Weights of a small mixture-of-experts language model, trained from scratch on English Wikipedia.
Training: a variant of SOAP for the experts, 456M tokens, 4360 steps.
Below are experts of layer 4 (counted from 0) of a mixture-of-experts language model. Rows are named router (the router's row for the expert), gate (a neuron's input weights, with its number), up (a neuron's input weights, with its number), down (a neuron's output weights, with its number) and show model dimensions 0-95. Each number is 128 + 24 x the weight over its row's rms, rounded and kept within 0 to 255. Numbers have three digits each.
After each expert's rows: "comes before" lists some tokens at least twice as common just after its tokens as in all text; "mostly gets" lists some tokens that are sent to it at least half of the time. This comes from a sample of Wikipedia text that the model never trained on. Tokens count by the router's weight.

# expert 3
router:123121155144105141126084199167125114147139121154176104138160128106156132155129120141160169156120137109135094131111126158110173134136134083146141109090155113127106115115093129146134140126125158100085118129113138129096119120107119123137168089124139114074097122122107126109160108128150098138
gate13:113120163068114151160137173145086067101138107152100111129124147139106139138129158171124133152144136122140131096128130116118099138143097126099156137141145149132114116135123132149138138086111095129097156141071120080125125139137108158123117094139129163109104130129126148154123041113146156089
up13:137093127132146147134122170179077108127147127155089133115091147138127153133126131184122123097124143140137151113116133088129132122163118138123129173156147171134117093120119141155145121126123143120120137126123132112119135185119123146112112115148118174119067105114128127161142114115136163086
down13:099124104132132118086113134117160192165113132077123092098171151147146135131147101156092139136091169138134138124095095119156153106111148164153136115107109130120150144099122135129157128123117161132119129115131149124135094080159109123106123124159108150102160113074119138128134149093155083138
gate14:158148093128182135125117143156128138140179118124100141173153072109147108158125147145128152172157111096118138138130153131158115121126132113172134119140080134068136118106103143137110120101117093100166128139115157121130149120117137138156083107134116132101170115129111113131096088116162097158
up14:140157128107157173120150121113079117127110121106104143142158106107179116132089131138151156145157122126101104108144109142146128144148121170122126109165155153123144150101117118133162132070129119112143105150098113159146093099134156145149134120091093120117114145119143154142163078140132157095
down14:125095132138077117139082114133148117150122119138154135120129146155127148141123159127107123132106185109120118152115111121130126112112168130154114126143144133138104114147095169137133106146161092128079127054143124103114123137132099113142163084112122115149120171133134100120139143094165113128
gate15:128133123089065171092114144163117109099151122129150109101149139139114131111145112130159120139145157097086118116146081161111088134092099153129109101117136166121116131166126143193138140137125109144162132145121153112123121119121149155157125158177102104113097145130094144123132083101128155114
up15:095111117154162136120142153126170137152104112103095117116079164130110082094124094118120128115103091134151152158121120161071125121159127122124141143104076109115147141118117148081145116119126118135176150138156157118159139140158098113139153131113108130108127114137130139158123137107104134138
down15:125109127108108148132138174137105174094148157136177179134158122168087118160171100094133115106148092178101156107158082091132142094106132126102163138119131111114120129122089153157115147131120118137138129111149123119128101128103126132144127139129103122081113125139116150151102113091121157116
gate16:127110099115104120104107102134098131132121131106130120146112102135145118109123146149118095120188096124141118123122154139128115116154147160159098154111174069155134111146106096112073130152121123105103147156163140102096143092077143150132126146098110097133156112072167104125177117133154114135
up16:087138115124176072074152163102158128097146118153105108115138124138110079127120062107120144088119121103136125169166092139119116143109124112127104121127111139125144111137106107130138133132117139087160102116142135146133116140126124110127117129168142189129117119159083147143106150120075173116
down16:107139116138105133084181096140095126103136154106127098114071124100100099126122134113136151118138152150140125154113153115106117154114147090140148148110096100137154142177069109148113133105151124120127153142136135171158150130107150110108164162138111160121132110097127114125139146109153119102
gate17:117159130149109141145130169122153114123118146163140117167154145145126102128128150148114125133110150112159127159110124135142152134163079094107166160143103147129081159090087123093116113117106134133138154135105170133131170145131185112121149116159174138084144132123146114148137088144122135174
up17:167150100128137144133110144160109148149136133140103125132121138109103130133140122153101113123102082105137101096111100054135115134117112142117149141092125111145130137109164170105139082153127157159110139110115119153138124109158184115141178136084156139144136147082170130130129112122119175115
down17:088121144150174129171132133143119100135104136123120121174101089133127124135154118170103144164121161152127160131129134177104130094138079164130102144179128127120110130140069126146118189117123156120101112130119157104142142130113105152115071121161163147144081133132152127094132132125161131145
gate18:086137110147137145138132129134173178162162130158099150124116147150182099097121141108114139141114135127116106124178129146110154110135116152133105155147149134128104113152136131144108165110155172153172113149084132132136080097118121104165124121130124120143110100129125127080122157122161144130
up18:138146134127129156108093129149121116088119133090156145136145130119124120115143071168153142155136142176139137111083105120123090135114154108137141130109133145153155156115094092115125126142099124111094116106149121130167146154165138091113137142065122138103139085131144087137119068144134119102
down18:126085150102123125128119125125169144159133130104161155079082109115148103162132118110114127107154149148135120119127135156117133094137128134116148185130108150153156099113125098120098101126129103138114154125148167163129127131109152083087110115128159128099191127101103139120164079117113151120
gate19:110139123108166117138156145183121142130131163126130168158151101121127111153118166129102158128114085096135124118148133113139159087183164132117126168145142142112129100123118139144116129137053115116137116122146137114166114150162144118120113132166129113076124103101130062163105142149149136132
up19:116186127095115089185072131143116145147112123131097192102098123139107153128160168104139109140154144110095075150147092135102130123157105117122139170117144128136131098155076132126097131150082123129113117155130130139157158120128181133151143147158125126143158143128122137143128133122142144129
down19:167119085136102163098139139096124095095125139109149119121118165084128126123109153147161091096135082171134164139144144096160128112120106076143126120184109136104147139119157102171123136123171142160168138119134088099085128123126109144123114106107184129133135154102149156108143138153139145077
gate20:131098120059134148106149139160096127113109165111104138128098128155150127107095117128114093150077126161135139116138103133132154147073139110135105162147138134094126165171130167097137147113128139123085141128126125106124171157135091153121125122118109157144126140145112122166089121122112096111
up20:154124118167130097114052143091135139164132146087104142120181099138063125136146121143142176117143113096142100115121173137172116135168087119101158134140138118108139107132126122133132136143134105128159120121129129145082113110113135116137129149123109120122119129119114146060128106144132128090
down20:149164119095155126100189159168119084103104126138111154150088145131164124139127132126141119132085095108091108130163105095134131126122149134117084149136105146138130106133137109135138124090114122131118118132155145113146152117079090161116130116107128163089121148134162144178083118125138162177
comes before: " |", ",", ".", "0", "–", ")"
mostly gets: "ers", "s", " them", "ies", "ations", "ities"

# expert 2
router:205110118145123129081129167111133189130130117115154137106118146115118154127115121153125127120092076088099125162090128154126132111109153130185108137124107135116153095091121130172150084102167111125130133103087129098095151090126125124138101145123159138111138129089183147131115135138131132154
gate13:168135134130090138120099129131122111136185109162084179132127148073153109131135113102142131134118135154134131143098151170169117136093162152104113153118115168130159128115124126124154149132132117126148122099092135095134145112151117082113133138135142089117143121130074146174067075088154111098
up13:169151104096120160134133134138163105121161085157143115145120105120146128106132117142098103138105107151141130158061120136118178107118150101129126129154088141163200115114168139115117118128187159165186120127125136128122133111126158118123129135115156104123155126130152122133119093128143103156
down13:152111162138112171116140155131118093159165107136111141130140119156166151119119138118125106139134129136141107138086152145133178121108109095089088079152045125162153095125143133122103126109168109142184108127114123151109124118142131145161151150136116088138150077131151125120138092135142114168
gate14:072075118154116187137155140123157151143129102114104116108092130137156117185130076121098095128110158132131131127122179109112163135111163147156163100111142121120157097111127121115100139091153105080103118143127137115092119140097111142140181141120142093159143111150132107161113119076126133134
up14:064142183120167157128078136121125122113126142155165125138118133129112113142117131134080138150182127160126102113108118194113109062124114093127115127102097132168159132139123147121147128174112089106133123146113088118138150158090125130114128155117136123131158121110076131084109172133109120115
down14:099122075139153139093107114109094144146131154108106158146152119137107139139141135176121126092081162150148079146136145111134121145113123129150167110128123137159127124124108147110087130128097099142130142145100117116110165108093110135112131100123102144149106113155103117092103141131136076120
gate15:114123168123078151131168144107135135143134086135145131162094097095150120099124131126099101112126106121120165175148116140164105149146121103110142150157160146112125151113123104147128092099152104096100120100121114106114128152128117096100155103139167127133085194102176116156126089114091174142
up15:106170188143164156102127148123116133139135152109108099163129090099151100145106154135098131138133112126155171125123132141107114159154147122126109106137175161162131145114100071074154136114146117148077139118117091113147165123128150129117145148123160121122122153135141103122106098104124160138
down15:121156127125150120168114111139123157141102165097123127159090121153109107131121137117141143171102147152138115113094171102146136100152109145112138098144102113150119112153110118074152133120095129149088104147149085151121113148131147141122134135120096151098153116135092118113137139095120128143
gate16:115134111125140082111137137125133152126122135120128121099147142131123143113159131123143136120138091160104092071182117103155096137144124160136140141147110104142115159108174159093111114119120130106138109131149138112121131169127137105110076146143116157177136061166152154158141137132091119136
up16:158132097134086113164160137133159078158111087141113120113119139127138151161115076144116133163155180128095128151136135148122176120120095073151142117115155122134140106123131100152100144116189105136117131124137155165086136119107169115167131132146092092112137119126097080133157098067122146113
down16:128123145094103102129179107118137076156133126163140142058115129161125152167151121103131127120137126127138116172129145134156151093144090122129184179146112084098102106105159153102087097192139154138113125102098130151096134125137130130158146094157126142127146126133144136094172102097083093089
gate17:113082132152117115131119123141122168162119152118146120117149124093158118087140124156112103118096167091111109137149118172163180160110145083132128125156141119134148145126142130124137086119145104072117117134122116161128150141142141122152155149139096149097130106111113094166157111143104132112
up17:125129130104149101151141149134093089137111125136130101128100160099084143168072145091133094157139133122167136100073094091068103135130128175137118091101133117170122156116120098178116144106086149186114132123151076120164126151098125135122110112148156135135148142141081132104142137128108111108
down17:139116093120160151131124110130075139173109124114174132105166153096098121164107157105135144155090121101129132144072076126113086151124127136137121145119104139124129149119117191121081125126141129127110109105132109100140152155113153119133149081118123131124142147140120123121132158090089127216
gate18:151105087171130107124143076123127093151107131127128133127070146160131142144140088142138107127131105134119151161152171109138164167149133123118114152138154155108091115103179118123176134121159098135109159166117114113142144125112104098125129128148127106157146143128107131171131154132166118123
up18:158122117127140115130133094129087131135153091120128106124077121130151134125162091165129104109123103102122145158115161128139125140123116118156163115170148126111130092086168124099194136120138121130108139119131127158130125136101101137135119125096123132142109111136121140171133132119171095117
down18:128142137132158179165137129131127159120128088131137143126142101080116117108136174166116124103113136115127127095107108155110136122124112171164106086131087101142150140144092105142151112144116155108145100132135135103127130124172145144139141142124098153104108095132121159134132124115085172121
gate19:152122153110126116134138092126140130111107150123113151117146149075170130153125145143142091150111101137143174122144091172109123129139121056142149110100124106089117107163123128112146129088122159152112123169170136108104108089162127130128127118115144084128101101166154099128137121140157148147
up19:130169125109092130091124130155120094104155099121137143157135118163101123144098104144152124127121144109147121120141163109112171110098158182111124134138145177149098124073122125143120148105081126103142140120104139149132118158122156131141119126135136126123103123143153143133126105126089096113
down19:142156118105117103132122136132156130123127106159126133089126111172134116132120091152136147102118129145101089123100151141135106165127189192143102120160086149114142124058127125137135141119121103106124162140083140156134154143099144096131138117150164122143115151081105149120106147119102139128
gate20:167161128124130175116130089150124170106092138097146144145116171138104144107150141141151086103141094172129105122128114109149149135113131151160117125143125135105133143111129108080093126097133133108141144133106179071158133150107149147184119094165123079183107088120097118133101142161087111093
up20:097103124131082112099134097141167103121147122138109117152135120142114067177112084139112141164142116133124136116109133156154141122123134064064134159118100113126137122166109118161185108173087158137119155137121129130100113117177163088107144158086136184087079162168122116112140090094134181170
down20:141150090064132136070135096091106124104112176164130140125097134077120149133156120106131129111131119171163127115139151148064142122108115140098138119133143120096129136128137145122151105107134100114112113101135182170135123127061143123135147126138158093149140102121132120139096171119163133168
comes before: "\n", "|", "-", "==", "The", " The"
mostly gets: "\n", " (", " \"", "==", " The", "The"

# expert 1
router:167114089143120107114182113142091127175135124095136141092142181149135093142091136122139148149143137123153122107100174129088121116101098163151078099117158168126159126137115104149120103110144151113132100133159127122105157108109169111161163101129118153098113078150163125091128145113152144135
gate13:104116105143125101128168121166150117138185131166175169132180166127120133092138139089143118157130165109121155102123100168122129141092162146134145096128163155180133174160128088131123127150124094142147083146112136093119104140138099128171141132119129138093114114129138073138137089148180136105
up13:184143138133144145091108121097149125098103111139140133125115088131144124144113091146102135131109137107154083160143097132126135138141131109109123119123083167118164085112150163089138124090122110133113129154112142111141161165141124071119113092140143102146177091145110100118117120132117136148
down13:100109168131158060112070102124121103134145102110139177109154106130125119129127103135110136127100131123128092108116136151131124126112153117095147115099124117109123118138155117098135105109110117141096102101112155087114114106130094154128102121053104122142120164154119181148167095199128144126
gate14:118151133132116123080177110081116127158117063090128113175143140128104142123162114111122133106143126185132099077124129159138098118073125148087120103111093134116135094098121120146141137088115127156095153121168123104134134101121101140139130144122160133067104101116138121106117103131132091141
up14:105116130126105091167172164087123116105103120121133121119150117146102110102107119121139139122123159142114165114122145133064097123086075128125136119104102172083130131111144101158140169098126092141134109163155113168100144175099111131120090154116112133115115151136080118147149122139138134128
down14:128076091096129135127127199143180151118134120107139115105149128150135076137124106142139145128141131137091175186124163133114160145150139143184163141124129105162117118117103128138102097133085106107113136149119158103117139178102123119137124150105133102179135138136098103136105142171146103127
gate15:124099119168164139118113121157151117137145121130170149122120147153130084112138123097092116143108174138122149114128122152150132120171114157100103140151153145143140102121139118114134140115104107115158083103156155139095147124101176126140160110130149083149078132071133144142091205109122147146
up15:146087121122149128111121128112122122171191131095154110084105111109148103181142097106104143179150134131123067090137126121115114080137135140125132159134156153167152141140092090146157098161070096139136116125118181163112113107106134093154132128166108124139127141113093108138129125039106098125
down15:118160139119102087119122130162133126130127127126111162123115135120138156070145130105137129141125130142155117101193092144158164176122102126135139129154104134107120135103141119101114131105138129190148151135153115072082125113136126129136118099145150123124094155119136108131106094145157152179
gate16:121095133136111111115099095116100142160143123164159095127119124113122137167127110161141135111112146117117109089075133150139114110193157081120124109125170150126117109083133107091135151103106123139147171123114123139169151153118142103097126129138139144180147096154135120139082138117097149173
up16:102106081155166140121139157101103167115109138139182099099128091138138154169163096119096108121133192122147145134122106114153117083136088079136121078107197156132145137135155099120116155123120112143145092116109113091166137133101111107137127166132147132101119116139171139130128130115172164131
down16:172129143105133106081110082163144134134129106096097136142097138163143123132148120114116134143124134130195125134120128140099135118154122140101092169109144141138134123163107139112126131094100108104100114116110159195148116142150135143178121122116197125108115137116126139090118139090130087118
gate17:114123105150086102101132142147149114148128080140086156174159086127157077173135149113184112138141130076139122145139128114108132140105165116140144121167128116113175110162134116123130070126128124129109086139151099154135151169085158110139119178137134096137135158156092134107131135143090126147
up17:161126104099164117164087084133104155074109108169113127133111090107100157088100136133124121126108126148087150117124113134143133115090097171121147138137130150147100167089161148158136106126151154128091098162161144123126151112164121111162176107128132128144114098140139141117152122116126106117
down17:103150066174144105157128136128110119137160167174098130130121152176117157085131110129118137163142159179122096110111115124130144140131126122134164129110146160151101139156117135115154122132115122113132127099178112093111154105124100094129119135119139112119130071153119171112067110137150099118
gate18:121182093118125121117098121161167134131155142145094126109130126155151126115100127149114137155130138128058140133091131115099099166130122122120105139086120175172101121142139135107109072133123140105117098168090146180135113132126164130127063120142127132093086121130135124097097136133128134154
up18:085184098103113172144128131142165151143140111134141150182122121151123120088140106117116150131155133108104139151091132113123142164087124083144115161113120164120133115119151115136121156167140113097113087139145146150125134160149135140132118168150107124145126091132128123139085113118112141166
down18:148138103135137122137121115126116158125114136109146114085151129094168160119107101151129140109099106104170117135166144130167151089143122190102133086152145097087122134078107142115167122142144168141117192116150093117118113146111119141119126126118129111123197132131115122053118141103132111091
gate19:127161134119149140123119131159151092088134120115096131133153116150134101123096133177147125154155148128125128158190111099150155105117134139148120127095108095132180106145128121163095165166137088163104134139132149150108194121140116087137073078144149153149094075129140145129155115185112131129
up19:131099132110163203112145116152115131143120135164102117152099118136162146135113141124134141125124090126093199087127125087154115113175125095140123122103098139105122121084112103113130168181128089146135139151123167134133135078129113125129108132113114115142097144111115144115101081175145162122
down19:111132140158121123165145144121152138092122157127158132120146136111156153121120155109152148129135123119147154136135181124128123105159164130158149189135120127068170118113154091149092127141121095097113082139138158110131125137120151113101098154107116140129126086147119144133152154162142117133
gate20:140103095166145129125130131154130147174140111149128146084107135126152113136150112151136113122111114101124136122114113127158120149132129146152138112093137153103109092114138149154155109079138090107088087127107132162118092157113160098100127107122111137171136197168163128133108126162158127141
up20:113139102116182131105118077122148138143141079156105112141129133129152088132147124112095089130095136108123112134137116122093114122100194126114136131146119175108138157086139177125167078131113110146136075094100124140138128117081127100140159139131134145122146143130124134109141143148156151162
down20:122112148120149110150125128115083103134093123112180188170124116147057133118095145112137115132129148151169136141149139145081135076140098145117094111129153100153129132157138138127126172103165123124167135140129127165074137149142137128125093125136113135124120137204130104133129124118092085120
comes before: ",", "s", " of", ".", "'", " and"
mostly gets: " New", " University", " United", " St", " American", " John"

# expert 6
router:206120091125092143064139131134106097105171083096152130109142148131123097126104139110147123123097141119159085144117141140086131115101133103143097131116148133115157095109144078134151131159161086098147093114167134111108138127156121143152138142099126117130128093140132130130156181118126126142
gate13:118110102152155141136116084168128142149111160110109076127106138121131165087157152107154103190110117084127079108128168077138156157091137118161147109117117122112091172108139118144200130140109135099143131165136160139102145110085157153123138143136134125117132104131138092101131144132131114096
up13:141149158109146174178098148091158128096162139096147141154152132116152117136126157129126138123085129096119119172165141132101117111119114130145068085149145082096157147131115106135096120125111143165097151136112114179103123112134150150150114107114111128126102119143075099086169109155149136100
down13:149137124119053127162079123142146130103117137125137152171126155112151148128100134126158119123098163114103140160136176131127127127111103141129105108132124147102124148128127134093107133128114129100098128127135089144143135143109110159142133098120106156102161106130110123114124137098142110165
gate14:142154129114129144113128140115120151170136131177097163149073113119169098131144124086141117163167158119140128145128109122112150166124105192094120113136136133111133155103122095159116114133119108181105135131100090136132161121122164091124073130078110121152141154057152125144113133150091112109
up14:144175141196154164117113125103130126136118097141100174118165106080150129152119074110134163140124145146115117121101098115118167121132087144137150091112105095137145109161146084168171113114150142154126101116142132106156145139122118124125128106088141133110148141137147129122131124123145145100
down14:116114154099137105175124156102158133139089131124114133152075137138132094080115132116128123109147161113065180119102135156125121132097184127105153142144167139099176108138119174141126086105147080144108122162099136172141112162136131123102114130123122127086160102130116129137158126134145117150
gate15:139141122073129187165155112125141155111130136126171140113136135107124103118097128119128088097119175116158134119144151090202152144124108152135070107103147091114095116120150094092150141155109098098090144127143154123114156100161125095123167169118156120119122146132148124158207125131165144126
up15:137123134127075078098100152152102123118162140172093133179119140105135138145087112165100167094096102102070136141112125145109138113106136144086144152147138112146136138139095129167133132089128156117090138106110099123068130140132076148090149113096081152120169100117107187105120159124127139123
down15:156101140125073108142106162168123120120133095125079111159105115106165145114096159135113156105103116133101097093098148169168154139117103122086105108136121088160101147124119109138145141077060163085127130111146149158084113162136087111122144130115112116107103118136184164109129133157158173123
gate16:137109123120140166155112161148131134150102068123136114132100103163138088152094129120098130156110126085122109167117133113120099119140140163089101140170131083126118133152105105095118146135109089134103124114133118101073149149101090182127153118117131171109126136132125103155080153115148172136
up16:104123142164113146146125083127089103107113148137105087102131128108101130105134164138154154094178100152167159139083144111087158119150148173154147088080142113131111119100134123157139123124131155130162122110127143157152106127182125109136121175143109172154132125113135147111134064130144119107
down16:128087132113092170152175170158149110131137076090162145118137104141172136162121172163155118139119112124104121161126144092107129125128180153091143103198156103117104143154112099099139117154124134119123157137130139141104072153108146122110133161101146177114125105095151116154097095103120173089
gate17:131178134092116105144082098160151132128104109096148106152118168123114113112145117155128115145107082147156124142112126154145133107185142131153137136115152119136112118098174153114073154096111080114127135138135099122128158110111123119108153139140131129122121122140150147147127127116109153109
up17:170153147132138145145142127130120139166121094134141093128124129088132137111158167150123122158142138120117153085125157113149132139175116123115086127105084129136144120149157079122167154127125134155088175111108145118129123112136111151139119122148099144120101115129172093122106144083143134098
down17:138118135142079161179123146142159135147116077139102093113118104131141129136149124101121158118150118156152127120127143113156115135078128121121062156122148106099105116098152121111120114155139129139090132086135091120111143151173113136138131106121121160159139116109109136098151119165120124091
gate18:153127151174133122174126141146145142101090127144125128163138124103105089124146131135145123106116101139112090167156160143120105136163133095115122131140133094135109099141123141162123152135104109157133150118168088143105134117170130120138151123159129112112128079098130174133076115100112173102
up18:093109133079123114167126137163135106123136144168111152086089102129131116154122143119155126123075108138104087163120117125129158128146093145126135174130163111117089111110160114131127103115117136132068135098106138165103138145135136091139099109146168129078122159117159116144182121130098159131
down18:151133125148122143101158133132145169149105159128139119096147142089115113117124119108103128121101122073157152114134170136129098164144140087103100103081098154101188152120153112131137132108107124096097173109161168100117143137099104119073121111130137167173122137121080141162124126157103093141
gate19:151137114129104124183141131137135144114087138128154175130067152136111114085135142112101069150129129159151123126131119095142091100112131102112129154127156149139085146100126125121111114111147122104141134141176152131160126085159134141144146155120117160124133167131110121084141167118151137127
up19:158138115130056142094129135147095112124153099135129190140129098143144185135129129114126174098163117107158149133155088126137101169119118161110144094129126189110149140122133155110130150137129112120162149109141106098099129137124127173101105094128154090123114121143117100119119129119120130097
down19:120120113145152130110177140129149113151086148140126146130157092124141112134152135117130093138123071096146133127116108132168167083190161147095102132071169093104145112123110107112067147133150129127108144147122094160112075136119123116106099161099118162121114145117145137139171173162082154156
gate20:121088118131118098123103167105136146126117173134121141148105131108164095102094091105115115111110125179126105125134124135131102122115083146167142167097126177140147120085104129151090142158151114134141092144177132129127122097121139145149107155137149159154161137111160146112169138160115119146
up20:126130113134148137159123126135139106128088144134114122102128105111136123129182096126146119155106126097133189148121141064114139149098113114171053145153135169138139130130108149118135151116174168081118062110154136157159121115130134100147121157094111112099128099106169143112147111131151131114
down20:137108145138125117105150109110128096070119162109129149149119147091135128103161154132158164122137137154129130126145123096155166103110128110126143106147134168116148116156124153126176195098137161111107143157122128146116125125110101095149081136139166131111116104131114176094164137102072104125
comes before: " the", " a", " to", ":", " his", " in"
mostly gets: " by", " that", " for", " which", " who", " at"

# expert 5
router:201098175150106085124164145097144116139156099126120120123152135137108129118096079126138107091131099135109094118098130141114110155086117162142115134102120144132134145076136143140080134137148117112123131109133132139147116144118144177132139152142118111110099155110089117147141101117157153132
gate13:153154075125139140106124096105130141123110110162127150124105127137159169179106129102118142099115146162096124117125172129133139155104117097092175150141160122163119130111082143190120194133113095135131142107106125143106095097141078151090109171136154111180127111128134110151122100114152118102
up13:157118123135108110179108128118127151141145127172131104096092111131191124113109122083101138153139121136160129131082140106112115166083134114134127147128149143117135109081162150150065122140089144099140145154132147140111097131123131116112160114110141128126121106107117126154186119128127106132
down13:098156152132132138109164142108164143135130148128106145164181162131140139125101101149132087143114204147115120132151120146153116124157095085143135146114150070134129147120144158129119114126084142151117147084136119106131135119133143140167130107077109139149121151132108109158137141094127160109
gate14:171119141122117113100108145105140167113143169178079119151099143147110116113091132137135106091113114126121099120124143187157146130151121174148141109118112133141152086125163138159138143152102093122141145111124136162091096091171127100146119172092127143146121136134135125159127120131112175115
up14:177127136121138112109119130114136124123087143140126140120135082151121129140082125121171128066083113089101124128128128183155136149123107189106130130107119122117141129144136135131181152176139111100139160127126121128113102092186122115153138155081133120139157132116147091119131126095124143150
down14:116149121150141112134139129160106115135167119118165144093155130085130128133150140108121098136146125131148116125088134092159128121139130085086129079122123115147106145105109077152111118054108146141139173138155067081146146142122110123136159159124137126115169110164129103129114092140203120141
gate15:107134090133124127134182136167099146101120089168124104132120128136156117127140147100099119142122113142150119133128076141140149158144127131135141119107153109125118118137127116144141126138096137102124121071106156134137156140092152083141147099098140166135128123100105132143071111124118162113
up15:092143141170099149110117116132156126105144146158145120152104121098105100130120078129139143154137141139094144151138129134109080153139103164088115112112114137162131107165136166124102140175101092085106114147138117095132088079121103110091156119152112154118147128124089115118117143149126144139
down15:172085119119142114127137125137087132143112164116078129103148104167113164165134147108111120084141118109116155161104124104131158120118159132132105100146126154082091158110101096102052160114118163168136124145158117156084133127129155134127089136113118127133139147121150111138186123153135129139
gate16:104134096089124146120137117108114124154128123130099168142091143125114117120127153129065091151124147148111114084116150151087190142099114109107100127128169132153138104164119136133141118165121108122124134139132162157108122121147134115105141169113137136129127146113138122139098093182105127158
up16:148109136161131129143091167124088103083106104111110114126114118139154157119081122157147142079130100116164159132120155086143071111133092111125123106107125112093068138136109153140156121085133142120105116142099163102133102125131140167122087116129148159146117123088131134127168177073152068135
down16:089116099105142110083137118168125124127136142095120120124111144127129082129113127100166175157100150105085137123131107154144171132148141121128125115094131098126148090075106097167097163139169156122129167137103134068108118127121144138131145139098120093095101115141139113164114110149164144136
gate17:142170153133157132127116136124085089062154125107150127122132148102160101114091103098150123099104137073109166077209141073152078138137114127151128092185109155106146110119129107103097131104159145137149138132106117145120136119149158176130137150094145133126143115124137150105104127147100164090
up17:090107113142139155146104093142118139121093101143114146121112130102116141119168147145147131092125118105161105118136131124125100127103143141086129157136153152123071132111078113153142126153129125090099164132111137104169121144087129120087113083131110135139209139144121165117162119119163111123
down17:107088134124117091127168133131144145109139131193115138085126114136125101161130132181169137105152147115162125146137140098116124076087147144109150234121093125097156128154137076168123109096123139130093125136131126119142130091084145114139098119155119131141121137145126116189140140125150113127
gate18:152112119128094112131161102093122103161115070128106124113186137128143108111111088120155161169130135134158105151129129152103170141145119119113122141106139099156122143110102115091145113123154112137087089135111131150138119124115150134121123108124110099172167137116103167186110095098122121136
up18:100149091131106123119096123144146170167113163110093134126117106148097114097113141123093098116188110117138181118125120129120118127135109153082140135151119133124163140110101152165129080153114125156172155106137151113105095151127162130188158145126150133105083115107168133141142146129141120163
down18:131107124121152132137161142154128112165127124152137106093146137137117129115153122140118166095091161109122089129104133131122152128128175161160102124107126122146140121139125110098131110116146094157107102133168125119145120105122151121104072128140143135147154158140151134112152146135090138100
gate19:183126162119071151139119135135130089100133098160108128163135121132180142102103147122067128129166095105129129094135101139129094149133185117151119139095127112094099128141142167152139160133111135183186125183150129117097111138128143138115120109115122132099134136185138067140121098111122115159
up19:145095125159141184144119118165144136154141115121114146147170150163182113136180159136122152173118087124101116098109154136093099167095142127117094119104139098099135151111157136099139080124128139152159138105148134136107123112114123147123134080139113132101134139161126078110120103157130125140
down19:094100087072122137113117133121131118142100131111153158112117176137150090149165123122136123102100137130138133104133171119090156150129130121134083130147129150113116149110149089129104128145172109107129171120076105149119140140138123126129128178156128162141103130139116140110152119074150135103
gate20:159088149140073117103093123116047153135117106107092155132117094160103131170141104139146167137104129136144136131165120126155094133125129079140144109101111125147134123134158176105079141093113138131144088140160127096126110128143108162122138116110155177119127102149109108053144125122142140104
up20:105151121098133162149139106148196089130133090183187119139144159112142124096143158136112122131160173094100137110126121132112157103147129165122126152133115126097136114156107114108147093189135139129142140111135082146108132110101150102094092107107100093130099107141113126129092142123104110137
down20:106116169150131104100099122135135111157151097147105100148103127146137115134123128159132131096136146118126106166156142193136157141154149157120151141149115137137126114117170161150156128171096160140081148124098131121104116106113091109071160099135140089161106102127103121099108140175158079114
comes before: " ", "\n", " —", " \"", " A", " but"
mostly gets: " |", ",", ";", "|", ":", "),"